config.toml
d_shared_expert = 0
routed_scale = 1.0
beta2 = 0.95
Below are experts of layer 3 (counted from 0) of a mixture-of-experts language model. Rows are named router (the router's row for the expert), down (a neuron's output weights, with its number) and show model dimensions 0-127. Each number is 128 + 32 x the weight over its row's rms, rounded and kept within 0 to 255. Numbers have three digits each.
After each expert's rows: a language model's description of what the expert responds to; "comes before" lists some tokens at least twice as common just after its tokens as in all text. This comes from a sample of Wikipedia text that the model never trained on. Tokens count by the router's weight.

# expert 39
router:131136144073147158122138094140147070114150093095166094202122160120113156068090169110133118186112068124141114182139154107155193119105110112103136102116129172124116133122133144136128096202154082140119145138105127123134106128083057097135142174143087117060149096138132147209173138135154189090112126128109104134115151112141112182126099154148110049198141125168093113077132153104183101156194
down2:145141081132139177167134108148183124100179161162164112125137101153119131155145118128127131152181196117192166151066097109197146187124101113146076134139147103113118118167140091112132178130123156174114139149095130159110154160150135191136156127109139090125115155206127119135097114092040118124099154128128133133127227154108066133118138120089117174090080107128142195207104105095155122120102
down3:126172138134120225057179119149148192070105101165152110089097111174188099142142103142136116159097134127124145084161136179137098072102139101154123076145122087093047094144143164125148109120124148109117110091117141079095167091143135184127117151146126042098094146133087081105141168064122109181101112101106101088143129158152168086121066108118089166101133143144115101089136108114105116140119
Description: At, to and numbers. The preposition at, especially at least or peaked at, plus to before verbs and spaces before times or years.
comes before: " the", " least", " a", " be", " number", " an"

# expert 11
router:141165155156105146116114143164126086173148161153158078169116138135127114086119113044153047125213158136194087143112167120115164143128171169127106119154083120155128135060148141075153182070110104120121128072145167122159105074114051132064110133112124102100131102157142085135145095165154117104138105124133173133083116115134110171114147134164042117192142151122115149155167096105145144135143
down2:174066138167107056145068091122118131150085137086115111146128115116103143155129158108174089124118110134172189126150129116120134097118153102133119088132139110140146161077144128181152149113184165123120179125173123160118132077115125121106084129088149119125087071129165073134122124196201151131105168087159135064108114145137162080129111146081142133152102135056118112064127112109152091205215
down3:140127117164138109095128069103122155043122150120105108114112197099081082125108093125128106147126160069128098162107119147134124140104168119093093101165124091054160152136150171088092138112119121123132135149109091115168085102089189131141145134090062128140132079144089122166120113156104096108099121138070102098126153107096112158149170130100079180150112205154124125132135228138051141113060
Description: Year digit after 2. The 0 in years like 2014, 2020 and 2009 written after a 2, plus other year digits and tr/Th word starts.
comes before: "1", "0", "2", "th", "im", " July"

# expert 38
router:098138219094151118141192112158144128097160139108116080114147117111127168184118160118099145134067132116134135137110168147175097154142121127150139115077105144113152142129146073089104190117151113127110058064139118117083091105114113152129099164173081172083170127179117189168131131150148161091080174101102168093086136101171119138160123183061108131157131082143085147138170161126162159145194
down2:149142094123144131066140171149097162114122174178149132109100179165119167130099161103153096141092116154157188145158085083109068150165172136155131129154168099107093132137120114073089091178119071120134126149141130165077146088144134150133146199123213133100161160132113133119180186092117149133149141167097089140166098118080140141165141101070089146099149179147115163206164187125107158112112
down3:126118095117108060181147138086128134148090141138221172141119081136128154116148062170139119072152139119097159142129163127158094106151172164129164188125168134143120169085140094134136116080141138196084092120198104083105005144104134151112136120143144114101131108135129125153091099105101100119128129141060152067151079105089130143146158116127121139179101135105159177144120160133061124121151
Description: Table row starts. The pipe that begins a new table row after a line break, especially election results rows like Turnout, Majority, and club standings.
comes before: " ", " Total", " Party", " Year", " No", " Win"

# expert 23
router:045166128094129131117166104133138195079124102064101099096128100108114173087097152108156127159088104104147086104142127128155121115138156163101149090153111119181153140099148056097121152163152144155207144142102133161150122134120112158111169186119098136090136096120178067091197141121169146148088142094074096137111134090129160113107142089128062072169139107100142152145180040130135110143152
down2:145116104115175107146129146108129149086102112118132134103111086124110097074141125162188139091147194097044109112167138118123072143087123135134131131214051135127115096122098086106084147127103142127163197119124083122097112087205118103134167129095137145081123152106169150164166118113170139108128111086125124111208159175134087144131125133161090151142129149070093158107184154138145054076166
down3:121117105117117194168176131099103176086149124102116099116151074135138138086144158117121166124168089140086085141161087122134106126069129193123099093117165112076066156137161157148065131139104077134168097130145114139177144146175136110093097155097084169119079150088124073144129151185152153086116080115130130100127186101055153142144104104074136121072075113154149092177113100055141147139122
Description: Digits and non-Latin bytes. Digits inside dates and years, byte pieces of Chinese or Thai script, table separators, and Japanese name pieces like Tok(uk)o.
comes before: "0", "9", "3", "=", "7", "4"

# expert 22
router:150124180161069170120172140116090117159109109186136097149109131142154110085155154091094134096109109155082142094079100114063083187124100124049129117133190108189103127172119144101098097145166136124060181084161106143161124130116138173124127148170121122162071163131077153085107104147153122116152101162098172121142101123118114146129077097093153158138112052108146141141076182092128190090140
down2:134165101097164029093133137130160180149145094101084195121143142128136060131111094169174148189082109154128114170176111159104135116184114119103108108160152138161096152167156121132025151100137143091133048145115133119130162148140133098131110105115097198146150109101152117099134198113116160138142124170164098103152115146124101174116174158094138111149139156131175129162075157082183120120130
down3:122087128170145139114146127127186166112121129152160085114103165106176157109149150035144115118134145148072151132143187167132161145099213113103152151119179083180109091119101143137168135108156079136136178140158096062104115125100120127117135139095117071149135093179140093150140126143106135069148177191172141141093161061122112099117167100146092131160136149143106098184123071076075179129104
Description: Latinate word stems. Inner pieces of Latinate verbs and nouns after a prefix, such as ass-ess, inh-abit-ants, exp-ected, decomp-osition, and the word before.
comes before: " of", " the", " to", "ed", " in", "ment"

# expert 15
router:091118143158136099117066192118148114171119191135148109137145149149144149074127084144076085177085117123120136125158109181102148151125105081086096101165149126218119206136121131093137174145156112100078105108153179085136144112078113173095128143166124146079126115136137107130094149153161165176125164124132166153147072086091106163145120116118131112212169085189088102135160168110140127139075
down2:114064154125145180077135142113145196073104134141092060121131073097127052131123139136194106136148115150113144137133084190147162150122158125134146076158081106090129129096124078108111131073129142142224102133104072112144136095104171115155155130100123125137152142099147189141111151122117190138120146062122104130144132153134107114109152121134183121072138183132096085162088057096086173123150
down3:106093107143101117088140199138081117173110123140206145154041233129092061151130137150082107139080117114150174093135167115141089137135128118150102115103129134173133139131061091122117109100114119141138139076134168175113156135170157112165069088145164115148132105105144151057107102140088076093125147123093146126098128153105152161101098121125114098053175093107093171116105148105075134128153
Description: Institution and media nouns. Word endings and nouns in American institutional or media contexts, such as the(ater), U.(S)., Department, team, N(BC), television.
comes before: ".", " of", " II", "'", " on", " for"

# expert 4
router:128171095093107137137169133154119127138136070091070106127145166098095110118138140101146176113085118172103117040076130102177164132114123125162080059132125168099111057133133113063132144149137106102075114126113105158159066090098108144078170127144078154121143152109103123198190177133121223084120099157102121177151147144120114121148113094122130108148098128146098085137142127136115124215131
down2:133129080116119057128100100121094190210145140184093124125169131100132079132067189148139129087153110067145061106078147118124166098082084107104146116075119186129145093102085111086171105141078124153143152090159140098093116111080169129115109175155117131131115138116051117105168129108093099172088134100085164144112165137114125163148066166153181101091135102152133163125132168137132159117140
down3:130137160117093165123095129104191140108127136140194084165111117111123120105082093112133097095131111130110134160154121195179126072097118134112121097171133110127138148120091144132114134115144207164116170143105148141063117128157101160155100120162158180177122174156132156079126214155156125134216105130161139168177061165156110125132128101132141055124131128095113090116079034128126121138070
Description: Role word "as". The word "as" after served, known, such, well, plus naming and becoming verbs like called, became, named, making, announced.
comes before: " a", " the", " well", " an", " \"", " part"

# expert 36
router:074172175119092201146173202160165107133092094172122109143092131130112158171105089128100155137110101138160141108109151128152141123067066083115198164085126141133132166153159097132119112174170137124150181160171146093160131181077179107123120155155113190130102138140102136116152150117129182091070094106103145192122146131101129147116138125201125085124055107117085115148124146151154082175125
down2:133076150148154164149142129124108107144102085172128173135062162117155093143080087176130180131063157126073093115100131120108106134128106157112111123113080122119132048139100163132109150168107132113127143098154096093132117175178154090126071155176118169057122134154103142086161174142131120120076081093109213120109156102125185146118129132092072108144159093082085192157080143093156118102092
down3:144086068116092087076139109091131086129063133146126123085193139108165159053120149139159051187119122067096140150111113170167192153132162150140162105131138072112110129125149136113128186101122125081107152084073131178172134111143116103117092197170146148122138140107140119108107130084096133093123105217087158142112089161110056111145144136167082149128157128118168164137111138159149113147117
Description: Adverbial particles, clause openers. Particles and prepositions like back, over, up, out, behind, and clause starts while, when, if, plus word endings like sh-one, some-one.
comes before: "|", " the", " to", "ge", " a", "ing"

# expert 2
router:163163104127109148099142088125139122129113058077116103175110099159129158105165129104150145102111111068109111150064121125091106167049147140092110105157187127151143102083110131106085189108166171128060185070106094133099106133139162112132129186111145083161150136140135141172164108164174147140145143129148170194163207142106102145110065125109112125153121093145153175196080142096130145148159
down2:146106141162184104055134100159191168098148116087187149123089118074099149146082147094201181090142110150097133160151102094104155120151159141148138151130177122172136106170096181113160091133124107116117199159126124149122148146165112087185141142079157094099176119139157133165173146115144161102146139088179116120170084085128188154201118119114135083147168118140162176148149075118154155115098
down3:179096080132153171155160176083163148136185173092111172118148135124135088128112194183132186116084132147152143101068125164151150129174132162156194089097138176119129160124121109091133160125144141109094118180124105154131130172157119104111128150134183174115076079116110120114102100106143178130172016087118130065115095128088116069120152100123122125136144111123072101125115132189142180133144
Description: Date digits, word middles. Mixed group: first digits of years after a space or month name (1984, 19-), plus mid-word pieces like heraldic pass-ant, ad-ject-ive.
comes before: "9", "2", "1", "8", "issance", "ions"

# expert 30
router:125170167166114181195097184118090103136160120112099125130137080124156178157163061165132181152146130113110096079099137111136133187163105192124142117156169162162115128072162110091067157151095082113128119114150138125158175069121093109123114125120098184076148083104131090103178116123157147202140089145132141098140129090136100140090132104084101097102155065149130154071128139153163172184124
down2:177154144115107085162097131148160067179154114078082075174148104150131163098066117102111141098161142091130138096172038137199139139128122149083137141102090153078149141124116194110163156080133158124175101138110126114086144118098112131120156073081171135129111136123145139143192155128042078160126112172107120110102144159176184173130102135125099085113116078131125113172135147112139110081161
down3:136155086119120116153152090107088136131071099077166099144123135089122231168149133108168154210121119157159126180166094153152161139118137147168134105108099155160083151167116133114139093174114115113104129107149109102107110186085085113099050159106126106136137074133064180107151098160150167135129071179121139135115177072159091165109154130158107096105101161108142155118135093129144062147189
Description: Infobox field labels. Labels and values in sports-biography infoboxes and statistics tables, like Position, Place of birth, Title, closing ")" after ages, and year digits.
comes before: " ", ":", " (", "5", "3", "7"

# expert 25
router:106177067174114123153102134173170105110166141111140115158153100084174103152102105057130174172086077132128114155048096137139170118107148173168144114101099139154097145037121122099155168138123142103067095203119139183122089155102170096077122151139138155104104131147074152141118149100121096180138098132081125167145151141137094072117142135098103118124145182168123167101135111147065122109173
down2:126151145128131188132102152122176079087081105155151184095157120159153154120110151174136192090134144137143063146143187086117138191062172158136147140080135087162101112089116086140164144163083095083102170167112067092123132154101104086155166139096137124156091089146115158085086102155155207059108169143176114131089114104117126117099127136150117159118107115091124134117134099078128096191117
down3:177060151135104177071159050109157065135132149151105087173137146162152097092162123137150084119082170121101193115130113106132164157106124131127071117117099129127174123131122117138139080123128130139156113104077189109093105094160117121134097125078144159177085139090099080103146096067111164112133154116161158120192109132117152152059090130156156098151084078092091088170105103094107125110197
Description: Section headings and markers. Wiki heading markers ==, ===, section titles such as See also, History, Personal life, and list dashes after headings.
comes before: "\n", "==", " ==", "See", " also", " List"

# expert 8
router:168121154134100186081122140121098140130122142075119109114111185122073143065141151162095160117150181133147147110107113125099125171055108164170116143167157132121159076130160085094152164089194110059099134091183194140158101123122112100097143167122143169162089104162157130095141127145142160166158169160121124142166089118142061079060094102097128099174149155151130162096174111162085176140139
down2:170123123155155092107116110173102110108147166192111149082147142173149157127046133150174151164141101120121082122087073084156142125133143123177110144114181163114118111121133152117121176140114105129129119074171205042084133133110126110057125104171168166110146102130085137117130127171165131167120132088168137158107141079158113134135092156118187101171091097198127155132122195083113132060119
down3:104137160136146106090166143051089130147145064115124164139136131106155107145083134184143088161146113141109100177054123122120062183109094171175064075135146147167126130149174131139164118096090165107119176162114175116140145125159095146170152148155138097135085118156147121126092077144102112124086137098131147115111081192132090163164130125086128050108036129161113148137146076105138124144185
Description: Noun suffixes and abstract nouns. Word-final pieces like -ism, -ist, plural -s, -ps, and abstract nouns such as title, rights, campaign, effort, process.
comes before: ",", "s", ".", "-", " in", " and"

# expert 6
router:123116137160134035085151091157076217099091123153120108167151187092173098107168169122104156162111161133163126106146102143131113078126188129130165079158110175126033139116122114153152108149171132132139095084136207135129157100123112150152117128168078119053138098136154163145131116161127127101074163074121189071135148090131169152129154132127151097101108155128156097111138129114095104156106
down2:151103155137132150045109176108106086182126196105130137146153103139062147158095171130079161113125145081148143055193157105141112075160063146141159129130108167096101048101088084098165165111114169149101148133094117137130085093154112127127160119156131171140146156156134114097166169116148157152114178159113154126147133135079196079117138111150129142155069175124140198124112138108131115094089
down3:105111108120126175174136065104178120108092124124135147100124119173164145087091109119071149151164145175134108142140169161089127160143147132148162163154132132085151122096161223078108095168098131117158103176136136197079154069107108122109182121172111178120110157140081061134126161063098131114077098107151150127094070155123088074123130106095087164056102143126138084114136105104164134123155
Description: Sentence-final periods. Periods and closing punctuation ending a sentence, often ")." or "".", especially after dates, deaths or places, like "died in October 1104."
comes before: "\n", " The", " He", " In", " It", " This"

# expert 32
router:114127144130147151189153163149137105106136145118100069157139104125129139107152149151209089114114083130115126145160082121159141194118171160184128105129118086073144150095166141072137103149167091118081157111174141101178149104118128075117143078156123149092126064160155094086134111151144145180088059114179125150083086146105112168094125176148153139199175168074124128172130125064109130096167
down2:112176126108158154123132134121175157123121192185164131174137150088115088092126140070140104098160114089167131103079110072138176104131126079060098153106177103092159110079127091115189111154094133115116131145149113120107040126160179119101096183075129093155106107118097098113166158132085107178133120134133159125137118197098093123084104112118158163089132083144080124136190147132196179127139
down3:154109144088116165150147139112163104093127135079157099125098133129144137177197162117155092093189087099115102109206065138091099108145180114175138138057136146084213134126101141150133083132147087123106107124151168143075124130145134098105094105098140130175140058171108210090141075113141130115157155138129124091125100143093095094119206128098170127154113185138103121106130157117114121193133
Description: Vowel pieces after capitals. Lowercase continuation pieces like our, ellow, ur, ast right after a capital letter (B-our-man, F-ellow), plus line breaks ending paragraphs.
comes before: "\n", "-", "d", "en", "man", "er"